{
  "moe_layers": [0, 1, 2, 3, 4, 5, 6, 7],
  "balance_loss": 0.00312,
  "init_std_router": 0.0269,
  "head_dim": 128,
  "vocab_size": 32768,
  "init_std_up": 0.0392,
  "init_std_down": 0.0,
  "schedule": "wsd",
  "decay_shape": "linear",
  "batch_tokens": 65536
}
Below are experts of layer 3 (counted from 0) of a mixture-of-experts language model. Rows are named router (the router's row for the expert), gate (a neuron's input weights, with its number), up (a neuron's input weights, with its number), down (a neuron's output weights, with its number) and show model dimensions 0-127. Each number is 128 + 24 x the weight over its row's rms, rounded and kept within 0 to 255. Numbers have three digits each.
After each expert's rows: a language model's description of what the expert responds to; "mostly gets" lists some tokens that are sent to it at least half of the time. This comes from a sample of Wikipedia text that the model never trained on.

# expert 15
router:168129116137087138123142147108178169106158151090143113108183111147172079088111121143142130124138140113123119132127141122092102100163088139129107071092131102119145180164100115102134165122143108109099130141113139104146143122117144133097113123128105143101133136109119083142128081119129103107169122070106067136130133126113105120126111128103091142148097104116136158151087132128162136137129
gate0:117086098134123119104155119114158148142160129143135162106185117134093088135105144143153094154146174142148183171137163148112147130130134148174177099097131101168090147106122113111129114157139123145127125128090141148131142114144148118122124131156092139118167143157120149117129133116125088206142130088102140167138137149174115124099137129115129113138147157087122106142101138158146150090079
up0:115097129108144135123147118083139133125140135135114168102172119149107109147140141151146102146148174123155169140126142124088134123144100165149132144107143091158081137092111108128122128140138101130171097147094149175136134122106140139121126143195072125133127127154106172107123153103142104183117121095104095136120160159129147117075118147128122137155144179099123136103115139144161152129082
down0:149179120109147127078120093107129123111154111178127133176135088127131148143136154161138137100121093134155143170086120135146149132142120122057140098109147110104123172128111161123134120136135139081141132111123167141149124131111165143145147165103151138124123106126149139158134090098128132118089130119075092076121104135127108183143150147141120124170151071171078086101133105138131136119155
Music and film release vocabulary, especially based in based on reviews, released, New, and digital, in album and review text.
mostly gets: " New", " based", "’", " JPL", " Released", "New"

# expert 22
router:117149095108150192105105139134113115095129129073136161132130134116157147113153128146106122108115104119119129149143115110076161106139073168139120098153129084130120138106138109119129161122165144148116152131128169092111155109102102155097119095152145128143122124090160110108092065170167126133118089131090088164130149173101146182123145109112100103116130141111159103142127096158192119133161
gate0:147124134096120094153134173156149121150112109142114121117170158133156127077056141144089133167126144094141179111134112140136151134161137125099144150126143128139124146134117153088173127134135146099116105142141124135155092141147096108124144165158111121154081145123137101101138126146118131123107129127108074130194127088151123096151164177165109123105120106099108093142105126166130126140142
up0:138122105096112137134123133162128122109146136141154157133173107146153145051103142168095134185125139119148154133132120126133122121164139129135123110154145153102100161089094114119141120144159130098124107144157137119183121146132107091123117152120127130167088096096085135086147108153153121106124132141142061080158138084104140127122125162138131135081124093135098076119119129149109132107166
down0:071138163096150111105119162132116131121095163099125145164129121127135163101172128184148153105154192139121132131191154112117186114087076092166119149103099138159131143142120119075150086104138134153095096115093166124089178118158136121125136103154108141136138100106107130092118156133148153148137139135125105127132102110146156145108134114106133158126108140114112101097124161135082114117124
Pipes opening a new table row after a line break, plus a few words like starring, Succeeded, und and line-break tokens.
mostly gets: "|", " starring", " Synonyms", " und", "{\\", " tax"

# expert 26
router:158141119109114151102119078127157118116150147150144147090184109105142107111131119130107077135126151108110114146140141099110163100120130130141109092130073106139163126095149145103161127132142106151090155065166130137094143134080118152135122079113104150110104130103121144130124154138139099118100095111118106175138125180127149148116159145121109109148140130068135148143134137167127115131137
gate0:134144130138079132118145123110145115142151097117130127133110124132129151160164131119119117077149119149132149081136131131146170151121095156123133121144079117117165119129166130165106149103128102154098157127133187080127170129134114135144114129138116084112092115132146153120125126153143136096129095101162098148127120161128137117132119151113135172147155154124143125137121133127119136159137
up0:128157129128092149144158111098153157156129130135123131155113111136113132161126107134126130083162120130130139099158117105177151152094114149151137150111086137134157114115146165137091094078140123108132138128125176096120107108112106166133106109102146102109089104117135159108106140178133149113127121116136097170109134136125145119105149139077129148148167151119160106122134132136126160127132
down0:164125128133172131132116112136144138127125136104146120119097150120091123127113152123180109122133186143162174140140122095154149117160132098158076138157119119109153117085135128142116107140108088125095111144141144124131197136092083162109134167112134126137135103118094132128121140087139108098187108121136126171136127137128099190119088094144127124144139141154131126145100139138129144116162
Short vowel-led word pieces inside rare, technical or foreign words, such as ig in Perigee, iv in Bolivarian, agn in Diagnosis.
mostly gets: "ast", "ir", "iv", "isc", "ig", "agn"

# expert 17
router:155163092088105146095148083130156126129141108093117139144180125120150102090097146117137112158110151102094109111130145121125154122135139142117113106126119129145143155162070143148152184148123130137145148130154110142143103147109112134152092118147125145104106101129140139093115102121139147121098093139093073143146161188110113124083120109098105124146114138090163142149078139154173143176178
gate0:156143132145147127135130151081141134136108123090101137119168138130111148072158143134092061145160130172105085155142110136109133134065146145160120136111120171110103125177127132120110130121095105143131113122135142094140113122115143166118142073193146132146130160139155126097103119137140117087139129139130117135109119100082104125118117147142151126107128116170174159142125182141134134144102
up0:159145167150136120115177128073179144138144126074127100115115141073118122100168159129121083168108135136113130151140113137108143105078132162151133174071114159090119130156132119149134147147091076165125100119144136104132125140135136148100154058166148138162147144139142121107142107121173147107093121125146114140127117115074099121137125142156166132120160120150136149159110140139124141154084
down0:114135138075135075113108136124112117185162083117098130142094109122092162110106139132095172131133159138093117117139114099091170113143140156160076094128115171140115148163110114128126144128168151081099136103149128136141136107121198133175123143093093157102102116102101134134139125145119129097102119129169106141084144170177076144119137117152132104164108138085151137128071120148093163158151
Commas, and some and or opening parentheses, separating list items, places and appositives, as in Clifton Hill, Melbourne or fear, horror.
mostly gets: "),", "\",", "',", ",", ",\"", ".,"

# expert 23
router:163143085176133145088130117150111158104143110103111119156133122147127108082152087169056139111112152127120125154116147101122115064133130126174159116135097128163165166109117099111183145124121116156120133127192121077132143100168109147124103107139130145183115161138128119089158095164133127126087117154114111130114177137095117093104123106116120108106108100079125113166117144127162087143148
gate0:144118083136134111103123057128064133110137129114099133194105145125141097155142125152111144101143137104135120182119115157122099102144155129192127182146150155110114111149110119155148123108138089120126178114155083093179138113147123165076085134140093118161137105100121085155141132095112114120130100119142138145123117090113124102127121115118132075121122163111157163137140144128119155113100
up0:133130085129114103113128085135064153083144126142141162162125128109140075113146149153112116100158171119129131174125109109140111109145153106131164140152148165124121138142105133140092152100135076130101153126150106081202146136116132180096102115159073116189095110120121105153142118096111091121147116143167133139109115112100104125098110114099161087105103131140114140150135144100111148100104
down0:094131113126085146090116135143095100107153126167077130131126118125133142110090126123121107149130123111139114132128146124118128151126105155076105121098130154112106124089086177160142112114128150127159162098185123117150137121126106150183152107115087131117096139099109104175152121126194115177108110158141141121099125148123112148141133117122157152105118145120109118166149097146104130130119
Sentence-initial subject pronouns like he, she, it, they, this, there before verbs, plus middle pieces of rare words like Serna.
mostly gets: " he", " He", " they", " she", " It", " there"

# expert 14
router:116153144113097124103144110138144144141156077089126110127159144117123105140124149132112106125130127109141100135107125136137142070120123139126097132102156131133157134105140121129150136156130088126086132094170140078149109122113125092139130124134087089116101126132072113128131107124158132151101099120100058151134144119130123123121099156137086105101101112120157136124075128150132121116118
gate0:118098087093134085124129156083150114149118119147113103129129134164126179094113122180101150117134143090146110163155109135152140122157067093133114121127125138115166117135145158156171115125150126108101134115128100113148120140096105111138111118135142120113106121148138140101131088177120145189141148113113126094129132118105112131144143118153121150106071136114137126141124165104098118123139
up0:125117087100120078136117140114152129136103117141115104123121132182128161120116125165089147097116103126114099169170096119129127104153103147121113138135134150138138100164128150130130121100167133137118145130123143124149125133102133125109108114137146109121098133124107122108102073140167115159118131112121121122118159143077102122099165110174137152152094147118189148131138167109061139103156
down0:140141132156157107108172112170142139162118129139143113099116134151145108129122115137165077091176129113143123166107118109110110073124120074109148140116152131130188157156113129113102113111120160130083120148119121104158158115101122084111147127164118146140148097160157123116125163149155087118122135116163114114166155121157126139144133147138135156159087130139142167127147137097110094151116
Pipe separators between table cells, usually after numbers, dashes or percentages, plus semicolons ending list cells such as —; and %;.
mostly gets: " —;", " |", "};", "%;", "\";", ";"

# expert 10
router:156144071120126136116110114127149175118136085096110130102144153124135165125128107177139102113114124131119104153104143066099148089155138116140088104125096125132143190162109127126173144102147168118094128083138121115136103118117147138141104121123132132108101127087131089090108063116167083119114107120119104170126209129133137150105121099125122123095130091118149099121116146137106099156137
gate0:121160170124116129156158098095175140113146091114144143139114138101129157100141121112120096096115175083154147095135109100113151065115147103104123169137141101125129130146132142169101157107144143163100122099152111122078118129134141107115110117153150103123104083063116137127105152093142130146116127143153117130139115126057095083073140145140121121126124118107138107067106160134117122130133
up0:133168137143131095159146132111194112115113114147144119148097157074149111123150113122151121114131128136151145120133091106105156085141146107100084160137161088141101137116119141170118158110151130153119131092159106116093108091118156085098101121145132130128128078083133141135104127093146192133119122129156121159118075118084091077088150127120150139132137105126117107116125132162089131151127
down0:133089097134122126155081131166127115103111140120144142107116160156099142125153149141126133109127117152119129104087137149116134129187093161183132121096098134141141116137185095144120098161114106143153148170122124103160127162143142117113117129103140144178122145145131190171192163115107113100125140078109154125122076163144127110138112127107136108139138123091133129093130101105113144096127
Numerals and signs in tables, scores and dates, such as 0, 28, +30, often between pipes or after January.
mostly gets: " 28", " −", " 23", " 0", " 29", " 27"

# expert 2
router:166149112117137149085144132105134163151124116114133137123149123153187119165126133139139132178134128124097166124135137126086124083113104120152129123160120126117135117145080156127119128133158138131108110130139144107174107047149117142137118082152098123104120154112092161143141132167111109119137113091106111129159144135139168167113139111142112108120093097113137117150079129126161120160182
gate0:101155111155174114133166097150131158109154152118132138137140144102116167084145165168114148182131138026117124129110185151144153087111130123122142115123120111139131132171125123143153085130148135120126109113116108143114130139143121130105109063149122136106134126107128166136135155141138142083107132151113163155149113142131126143146120150133099119167052171141144146108105156169171124163173
up0:104138105109169129133134100165148128112153151144120160161134144088111152115088163141110126172137161052120137112096200140138134080132135115104129112148114130123129151148114147173134065123124118099134137120118115146139106135135094132126129103149139132131135142123132181157149125162138159136131126116113179164143131149126123157144143161130073127175079175153156150135140131099169103188184
down0:134072141164118132149091102152157139167131102153122117127122174160124120113111115103128106114113090132143161141112144102135138128133123123095161104133143134138150132166122124120136102113137099074118146116173186140120097133143150149138164102148118140135154094121168122157090124143127140169147119145157175152120091135121113145134120099131135117134093157186106160124116141128074129091114
Nouns for creative works and media, such as film, album, song, book, series, often after the or a in release contexts.
mostly gets: " music", " album", " song", " story", " film", " songs"

# expert 28
router:130185102111139117101149081159170137098134087111117148097153089128155107083161099116161121130137119092149114131107090141125147103134113138134103166143110089159139151160120124136136168113113149143095122128119141142126140081100121147108127151151105150124062132093151077110133083129152099146188125083116096146130174154095137120135176117113094109139140133138142143133104105151122169160136
gate0:129079135154126157128124138088156111167146143117145144147129164147113116125152107109144116076149094156084119116126142135111093145101154118145132128120119139111105112116110140104144140135157127117167139147125156141110140158128105108129103102146167112153137146096146109161136149134131116123117105099111145090163120100122116126096129151124110134113104126139136140119160122141124127116146
up0:125098109145116153127137136070142127145117135124128142114148162189135118136170109101137104095162070162100146121121096135105084085063140126131173111161111170116126105077106160072123145103110152131145108130145143127113133157165095140129120140119144107111100158111125127165109148162163108110118124139131158087172143138130134098121135107138112138139116108161119125107121148129095137108165
down0:109136101140136149108103141095111124163112102143128098145075134095164125147160129121159131139099133138158137102117146159143160135112113132085084095142128099160136127103147096118093109140136131122126104127090110141123156122118095088101145143119123124098151122126107108131159050130072100158183134149110134124104189089187130153140113159139151139083142121141122118124138163150120170143118
Final pieces of acronyms, country codes and Romance-language words, such as CA-NA-MEX, FR-SA, Rec-opa, F-ó-rmula, ESP.
mostly gets: "o", "ó", " ESP", "AT", "CA", "BA"

# expert 7
router:116126072115096141105165111175117125106116082118166108162140158103115145116116133110128122146151130117106160150153163088118148073137100134137105087093098102144129163139088109076171140134115130123131145135139170081149103111128101097138122136103141115124106126093140127111143117137142123158147112136117100155151160189108143089065144141105115116105105113145137092138095109166115143151135
gate0:151148187104136131130141126113116123135145118088131096162145136118139147122151117071100119115118159122123126117146099069128133116119148156082160113121133108126106109138107178087116151130140116148110140152112113119082110135101126088131151110129141144156134106140097083107126066147144130152141154055137124122116160163123145154114149118116136131117134124159170130157150104098141159134140
up0:151134184116128116119132143119133143113094101099124075126150117111131158103168107114088103127132186094123135153150119095106121116153130152087127116117127119135127090134112144073103128108090113152096115137130107123079137135110089098122091129121141156119113141123086071130139084140151131157130141081157120133138164134074124147095153100115140164114132131148151150145109120114132162134124
down0:128106163140133077135124134104155110121089119139126087124154122148111125175154137126090140135116113147140109128139121133134142093190226149130176175104143110144139088131167088129085114142141147106124127133098143114128118127149156165153124175113116139126127137156200138131113107147129118142159104150164124131166144121077147150140114159126133156134176124106092114118106124111107164136123
Kinship nouns like wife, son, daughter, father, plus blank spaces and name-final pieces in tables, especially election results and name lists.
mostly gets: " ", "e", " wife", " son", " mother", " father"

# expert 36
router:133102078137160173132146135117170102077124140082131134122149147150143166107138123158135075158135145114126122115132117082131117098118126153156102112116107111094174151118134097087180123078154120116113157122148136150166142065140152118157121126140114158112132129102109092138134074123178066117155130146088114125142172112134140099136143141112100118068108100113164091129138129147118111126144
gate0:121161108114108155114149085116104140132131130132148160128143148144112181148148152104126124135123118094164113089105116116129149126106125132134145075124129149077130128138156111096105159157110118128119157129152152106101116106157131126137130092068134189131110141136109172149140144105141096141114105109120179136132148149164121099111131185123123108156145117148099153157122107079136116139141
up0:130135140111121136103141090129125127108100126143131126136138143141114148145147150122101120153145105115152119122126127125123121123101153135117135102146150139085134102152150107122116132140129128121149183123156182130128145129146143109141119072098154175132089105107110198131119146155166095143125108113127156125142184146173117120100168170110161135174107142153087155159116099081132133099148
down0:082133141140131146106140110128097106167137108129183127168100113125170076143110146102150133074136133132163121103195148129140121165121111135126138154111109118080107148111125136168100139140099136146138151182085131115095092141139126106137146156126093105128077110085116133115129107096172111138101118146147119144129108095127133096172127117174095144127112078127136128125116113175133109126119
Numbers in tables, statistics, dates and coordinates, including decimal digits like 37.38833, 41.6, 172 km.
mostly gets: " 35", " 34", " 38", " 32", " 33", " 49"

# expert 3
router:142154109132140136135137111115169138107133098103113158128122124144151145097171106169140128134163098086150079137112151125111138090136134142127123090074122134123093158144098090104157168101130094103090163180127153096108096107152156166092096130132127116146112095089136125131153107112147133144150085129117085110150156140101122105130152085115105134131099130136156126137065112144141089116119
gate0:132136165150113183152152097123171127127147137117114138157132167118124129108143073144123102140105116119132091117161061082135148115104107094143130165129105110129113133100184139092143126105116123090142171119133138092085156144167132124133115091167107130158122133152079113112130137139140106134112136115127142143110122137105112097155106075113117144131129066118117141107082162120146143150131
up0:102131127154103161139140098115147128115149154124135110148138143093070170124111099146147090080146115127152090122167058080100132132092162127133158150153126104150108109100186148113132123090117127059136135133174132112113118129161139150125119107197098129155092115126110131070134095128141120158102168108132146114125102122095139092138114085148075108113155073120101160127094119126120137140144
down0:107129099163144111133149143145116135150116106166125159094108110148126137081142143164132131145125134168119131180167126176144132171133128127114143089085156173105092166091160118123161111174107120136093137140105099117180173125087111167152117152135112082156113121151087142154078126123103109097127148115118143100130129140156171123113113122144123144161165129129148111151153150146101142149141
Prepositions and particles of place, direction or role, such as as, in, along, near, within, under, and compass words like north, south.
mostly gets: " along", " near", " within", " north", " out", " south"

# expert 37
router:105144089130127144099122081136153139104143115098152121142179108120138133142141092121144127141111124136090085134146146132132125118139107149146101142120108112108137156151118108104176151115148150133097125150159128172148099128113124121133137112168155088136089118138105112143083076124125131140139124125087103124165167118137149107117128092140114123099098124100140107148110130119108099142189
gate0:119125132123147075108124114117134123106118146162098126123110140153111163138125143131157154115153099162163077189139165137120137103151116098126077125167110143147109089116124120103088127140115134152101131133141099112117150153162117127129112123129131102159129103127068090145108121136101145144134090160118105164094176118099146126165150139129152136129116120169153151102144141126113109132127
up0:129169099103122080121112116095090150132117165124111156108115143155143167136126167128131148112170111186166106182172174113130134131164126079126107109166134154166092074112099107127058129126117121133101103134142156114142153149153110131123124145103105095162110096114074101162089118118089110183150095153117112174102147133091157129137156156145129140124092113155172110134124144136133124146132
down0:101136139139147103139142144156128104143089136119136109132126121124117149125095084163146107159139118109152150162107112107138162093128119094098130118144189117165116105111138147108075119142108178141134129113112109117099088085157156115159153166153152135140182151135157156124119132121146142153186083146141100127114160123066093125109131155150159108141171141124077124144118118080116088159107
Periods ending sentences or list items, plus abbreviation dots and closing == heading markers, as in Cerambycidae., Ft. Carson.
mostly gets: ").", "\".", " ===", ".", ".\"", " =="

# expert 31
router:152112099112113146140152102131160145124114087123144171150127134108138160123152096142116105194112168107159101154162110132122154103098113108139096107118150118124120181157088097097159141143116103140089141073146197088124126058141132162101094097142121111148144127120102100095131103160131096166138124116104113133159145131120109108101119112138077123126089106118138095157072131141145120153157
gate0:122098092162098194126131095151140132130115145100108115148153199161142159113118152135124095114165073125098070145120121143138144126108152112195102152143151101135077116113135097106102154095147121104162119129116131093148109145102085120104112111135107119129103111092172138089164135056156131131101117155135117169151111113122152072089142122135134142120137130112102083148120117117160122103122
up0:146085139115114161125152124125117141111113157076113126141127175145124173136140126152120088096161093119101072164114090112106143102121158164192122165110161080129098117151126115120098133125097130125165122143119121105169115142100096137114109112155125114141091104121162146086133125097178127111087105172153139139134127104102153084121140121123150183098164104151126109127117109110141114102112
down0:137141147139101078215111149109118123171102139164143153116127110084135124127121148155128122163118107086176129108144086150098127138166157083103129123118115172174104157133119164111134169147155140145105117113138166118104162106118169133133135158135124116122123144151122103153135116125083094138138126119113115125080140130173108126159122146146132095154131166135128147150151113116127146116125
Articles and possessive determiners like the, a, his, its, and 's, usually after a preposition, plus first and last.
mostly gets: " the", " his", "The", " its", " their", " The"

# expert 0
router:150125113103083144076083120163149132111144120098129138135172086057144093113127109165064126105139160111155130100136172113094136090156099185129087131122116113139138138117129129115136138088145116121111128157157149127139115098130128159112121093114122149158091144115125111109126090124116089143119126109110110157158134126080150110120119137146128128143136110090162144159112121118126125183126
gate0:119124118075161096156130122182125167121089115184140136097120150152159147149146107149155099092132147141153041110120163113120119160122131145119135128129083153074134150170082150126101103145158169113136125151172114149120093121146129159100106077141112116152124102161108170161146070128124134121131082130145122100086130137139151134122140155166121111100125130165122148117124166133114148093132
up0:131123139107149103137146111180130170102104123122126150100119150135159133155145129140139099089137123137126069086110161111101122158110120129106145128088054160132146138168089124125131109114135153111174122135154128146159111120115112150079121075138118096157136078137116150174146068107153126111099103125162094099131134144154127129141146169147125153106148133175172170105104160118119149092109
down0:106117181100083093123126111115171191176142160136152093143106095096163154134134127152132129117121154080160141108124161136138119131145133113118118153135122124170105092120123157083075135126139129122127135169144092154127134127168090092119066095132114101164107107127151085136137101125108127092132127080165149125120116125117092115127137166116143126127132134128099122124138160084076091110141
Capitalized opening pieces of proper names and taxon names, often after a colon or "the", like Ch, Sap(indales), Sud(a), G(melin).
mostly gets: " Ch", " Ab", " Sch", " Kar", " Col", " Ver"

# expert 20
router:115143162112085117107162121112132130147148114118170144128157134142174126135119094116164097137134100112087109143090122088128135100164123157141143122123126102135171139139104117116115144111111090127087099102114119135084133103108127161122130102131118108165120096158139072162089125155127077121130113141046081099156150117115116129133136098110110076106130107124159119110112134128126120151149
gate0:126143167149162152106106151116136104127103114152153176092117187119102122145160124114150123128092095132176126133127145096132154137137123113149119098178125124144139113148154059143123134132113116091156133119141150132108113132129104109087110133132109137124099153131140080102148124114148158125109114164152130127110125130134120092103190087143164131088128181104133105117145158083102130116138
up0:142157172143165140121121158122072138136127104146151140146102159124108131155158148107190087139114134112157147157145142078134138147163123094159125095166099099140121114119126082144137140093134098117164119094155115126157091124124081159142103124111090110129098182141113104122147090167122162116117142149156131150141120130159137129116160097142155120096137144101140108121127160070147136089123
down0:151120129124178144154174165152103115129150096157172126138115121132143134138138120125136129130133126144117166160147158103135107086080121114154139136097129143168142151194120122135132144125133110117156119129122129113181152090113163155110132141114098139124108099086101146131148124139153116119102096112150116105110125129140072104181185102105082160151130146121140104100125153150114165127103
Inner syllable pieces of romanized South Asian, Japanese and Central Asian names, such as Sad-as-iva, Mah-aj-ana, Bish-ke-k, Son-oda.
mostly gets: "ai", "ha", "ala", "hi", "ko", "iy"

# expert 27
router:135120064131110132107125153098142147132137087097155126120132136116162117079111081162112114098071109151137118117107155153121163082103131139141133120116063121124125107140123098089107116144141078139086092119123117112156121156147137176127112119153103109153109124115123088126140076082144124099139123125125145128187166137142179126121144102145118116083048088121178101128131145130120128191173
gate0:145089111096117178130116122064135179124104116154127096162120125137138192086125139155090069125140135161156124079131116136135127111086147116060152147109152129120066095111114163129112126097135121131140120147126176110152124124129128149138125121157129123127083134121132045132107073115157072101136160098070136115119136132120103145087139115151130148152093142172194128149140126147114117163147
up0:124103098103101128106101126081163145140112098172110124121094153134125194111136144120101101123145137152171126105125089119118136100129106131069135125111117111111073148112120144130108149112140145113137120132135149122133145115070141122130109107128152107112103137163099076123084046111125089082101151104071123119112148119129104133122114083156138122167117129160180094130142129125118115160129
down0:152138119136137130149129155100132131113143135117119143154135080157132158112143121146174144164181135197099117150115115173143066134143146134119108140121134165127142128117118117091131120094120171161162135144099120147127161210132130110149128177116116165091160100159117105199090145136152129161111116090111127120140092121122111145138146127090181140139121096142127163136110142155153110094082
Hyphens, en dashes, slashes and math signs in list bullets, compound words, number ranges and coordinates, such as German-language, 60–61.
mostly gets: "-", "–", "/", "+", "⁄", "×"

# expert 38
router:190164086063125125094155127118130149089098128104140146150126142141133113121127077128159111115119108138128103142092133125147169082117087141140154114143118093122150160125120107118166135105119111107108149063148181099130111117157140128142117121123137140152111144123109120110138068113159119122102141143122095180192168105130119103104166115083114131090113161116175130160144145121166130129151
gate0:141124114157121139089140128105102159151144096082122122083078188113131161114158104155156117105138145112117097142156139150105128118166150140136154092161128173144155134114126127126147136106097127085106106126146120100130138111130125144154118140103110129118103130088142083133110147146176145179144183109166120174124133140148108080106156116096183134125136183143110141126098108138142114153109
up0:129132148129124152114137137132141150184122133092082124088108157110121139110144142159158155097143148137122123129124125144110140112162160119145170119146125178129149141107111120114118144143113131108124110139132129093100150131126113131142120128118113121138104155077121109131114129158131139198129153117179116166135150123157092079113143118155125130146141173095106167139098123148150119143137
down0:145137099171123101096139184111100142166114120141089125132120160148158146128128112080166137145140139112131082140112183169105119110135128158138179162191137142137116122130146123119148129127128158107166145105133180100118126167171130163150142143149104122107144125119098085165142140134098144158151152145135123136133112117111143097151057110100128146109137147070072151077112127150141133165090
The word to after verbs or adjectives, plus not, also, can, would, later and similar adverbs before a verb.
mostly gets: " not", " also", " can", " would", " later", " may"

# expert 32
router:124130062126105184116129107107135119127174093101147166151161149132159161089156121126127082156134095142135108129135127128151125130155135125121123107130089178134121156130148131106168189072116175145076101123183139154109125114137153136121124143160103137136107159148098124115146132146153079136110142069106094132115152121160111120103171141144115113103137114110153127110134127147129135142184
gate0:094131131158133147150099149163128089142104158160132139121155163122097091141138146128122146137139145122115105132125140101137169126122118113175172137111142165095156123103148124104151153088167116115111112123125131110087145119126092119127092137106131159155136102120107104095162109123078133082133107132132112105146091155143142145128125107103113140092130095102149110142157165097139138148170
up0:074132145161112131139117144165111132139105123125136112110152161179129080113132163147099126120141095116139105114107109122143145123118124123155168129080157130115124123109156107136124165093159117096139111129140125128101163119129116139140057160144098172148087131128111127105162139148110134127115118148108137093128120114138126161145109094149112136122122107113152072151154143073149135153167
down0:130136140156143066142138124144112100119110097106096122161122129092111128120137123122140151079140125160130159105106174177107119151128143109127127100108139100149093138136136130133182105145116126110127142120137102099161112106122122111145129130134148129149095120109113124121136108115114134123119122125130115112131132146119111155079127165132122094120145121140110130108119151133129154135120
Articles, number words and quantifiers starting noun phrases, plus the preposition with, as in diagnosed with, a, three, several.
mostly gets: " two", " three", " with", " some", " a", " four"

# expert 24
router:097124056118122167140118087106154169106111095094139113134158135145108103105109081153103107146125118143081145156158102116105128094118093120167094121118124102158135165117146083113121119095163080153131133119160169139121132143114100160110098143151152123136123134127134112101121047157132107134174122120084116129158181112115127124136144120125129082124100121090122120154078147112169152130124
gate0:130132144136137144123143083106138179127108123112122127128116175123130195171133130127140161116131121146108157118105143108095135069113133095120144138136156137115130113152112083118107102137084109157101107086139101144144139128149147110076094146141120095165155076107114084152094105153113144171148135121128150138138092109171112154134090124101127110120093146109099111147074146113154102124137
up0:130137125102116136158132123148112182121117095112118113111117155111159188196128129117132151124134155122104161137115116132089118098162121102134119140158132116122102093148130093102126077127076135140143149093097103138149135139143153110118095136139107121153171058086083104140086118137114109152154127106093144144118099107150112162128104134099153090125115170107143105128075129061155095133120
down0:104158107161103073099134109057123146106133167108090131154084142102113090146110130165127132122149145196085119118127081184146092139125151118122120142127133116129113133110154104154119128125114145180114134115173132152130145115107121142143145142145144079167130123125107163141109134098108116157119141124143131156134115123072132132136112074143125138068114135126100114132113120146124122135089
Lone capital letters starting surnames, abbreviations or codes, as in U.S., Tony R(ensa), K–12, C(WA).
mostly gets: " C", " S", " L", " M", " W", " R"

# expert 4
router:112104103095147165041133086131139146148138126098121128148145159130136126137157093123111126105119157158133124134150125129126146135134123142161128100146106113159170169128104185093153126117150137119120150144138157110129161117138151150130103110148109087104118166149081115093084130108154113125124139123093075139120130149131143128108140129118128130137095164111141122159134113166177140126147
gate0:127109104154127120155139177122108121146155087102115108125117140129109132108156141142124111127153134103117123103069117165129149141122102165122133137170113103153126188142144158156145103161150107136096089128071118090136158122107138161141135174112126136124113153113170099157138105125141152100105166109106106106114081119086120132140129177075118176097097145094148142176159141123150128112130
up0:139105105091115117172121140142123128156113115084124111110109164084101100149157145162115113119105107146144150142112087149125155159157103125148133129125139128180131160114114151161131094153137122133097087143103098088154131136115153138150133128120108105095116135135145133110144069150141112093112156089098113113118095117121143126160164147087127180135105140118153129150126146138148144117114
down0:131152125140099113135121163147118121111095145158141120126140151108111146149136123077139145096108080130144128131132153134156118145117123132115144117110110130148160107141138138110131100180143109101120105110131156153086144202126120139096140141142138096123147143142123170142109170107118118107145151106140121127123118119123128129118130155143136097128112116135100157116118131138146171140157
Line breaks, section heading markers like ==, and opening quote marks in lists, tables and before headings such as ==Production==.
mostly gets: " \"", " “", "\n", " '", " (\"", " ‘"

# expert 1
router:128086068115146170082113149129121134099135123083139127121148178124132113104141090127096100171109144160123118109091128134128148106166093136177107091093126141147152134091106109120153144111149125154093142125157162143126117104104144104131117091171122095136128123116132110122128091135155074117110091133107114116145122141105135101104103117116110117082098087143155085130133132148187108156114
gate0:118108099132100098119092126128134123163075112167123140130122133116111079081119090114142106122154158104148138117129116139108144134110119100147125115160137121158159119097117162093135151145114171120131126107143156114112085110109111132074087096132109105091133159175114079132103112203115104123160130137135066107109111122124141137176142106121133145141140115153157129129127175129144111106111
up0:110051116111139137133119086115153119139124153124126121119112156083133119094124051114149101122132122130152131108115151141092156151083128116153171124164116134124139145121131152083094157139131154169137088103131145111101098113108138112105094110139116102100140175165124115143095126161151138127126103116132112110078092129111149165157115086119136156134131125137134104110145159150156143107140
down0:092115147118098116113137126124119118154156175149144194115114087105128176107159151150124113147147091101139124160083145120158147159131112149098113110144133069152129142140132138130134156141109160117154145135113160084107124138108104057159134144109105095114117156114126140120138120089118160116125083135141144112115115095109186138138119102099116132165122137163120102114110073140122139151134
Word-initial fragments and stems inside rare words, plus verbs and adjectives near pronouns, such as c|udgels, emb|ezzlement, steam|ed, think.
mostly gets: "flo", "'m", " bad", " rescued", " slow", " think"

# expert 8
router:170147112106090113119144131142103143110132116128178163137133115153129142115152124170123178134129116113122086138155150090087120116148103100114139112084114112156185140151151123120124139085098142131089128185162145128123116133109123157101140117156105130052105143071114104131103106116171120125166124102088110145128127165083120096121122109129104111131164092094171129150118115141138096149123
gate0:124126109090127152149145121118104169128154112084123121123132131147120106149130130116092108122117129161117135190121137125110127162154111123088101074151166091118155134152116171139150156118121113121096145140136142115152156112091157146104137151088129111133168090152101115154140116136148112154148106150117156153112127131130169125124113136173171155094140145176118123131122099126125134125144
up0:154153119058156171172135127132128135129122108091134136135093124167103128168171160093127081171121155139137143183120142134084132179130128096135119093139146112108140131181119131121161119132093129119055149145152140118130155129095126165104126128125103146135173101118109113144109129145162157154097096147139136123117111163114168109092165158154116137119160135156128149135101131116149134123145
down0:156113163154139098101157128085140135095125136098129111181111124138112128150152156127138086109164119169122136122108121122176114119134128107142080100105150088098144146136137162116159146131112141147132116187157129099145101160111150116098096129095155139140100133152116110119091120151124133132120153117137106173137122131076161079109105197132143104159162173127110122107160155114128124075151
Opening parentheses after a word, as in Chart (2001), Born (age 78), plus math markup like ^{ and _{ and coordinate separators.
mostly gets: " (", "(", "^{", " [", "_{", " $"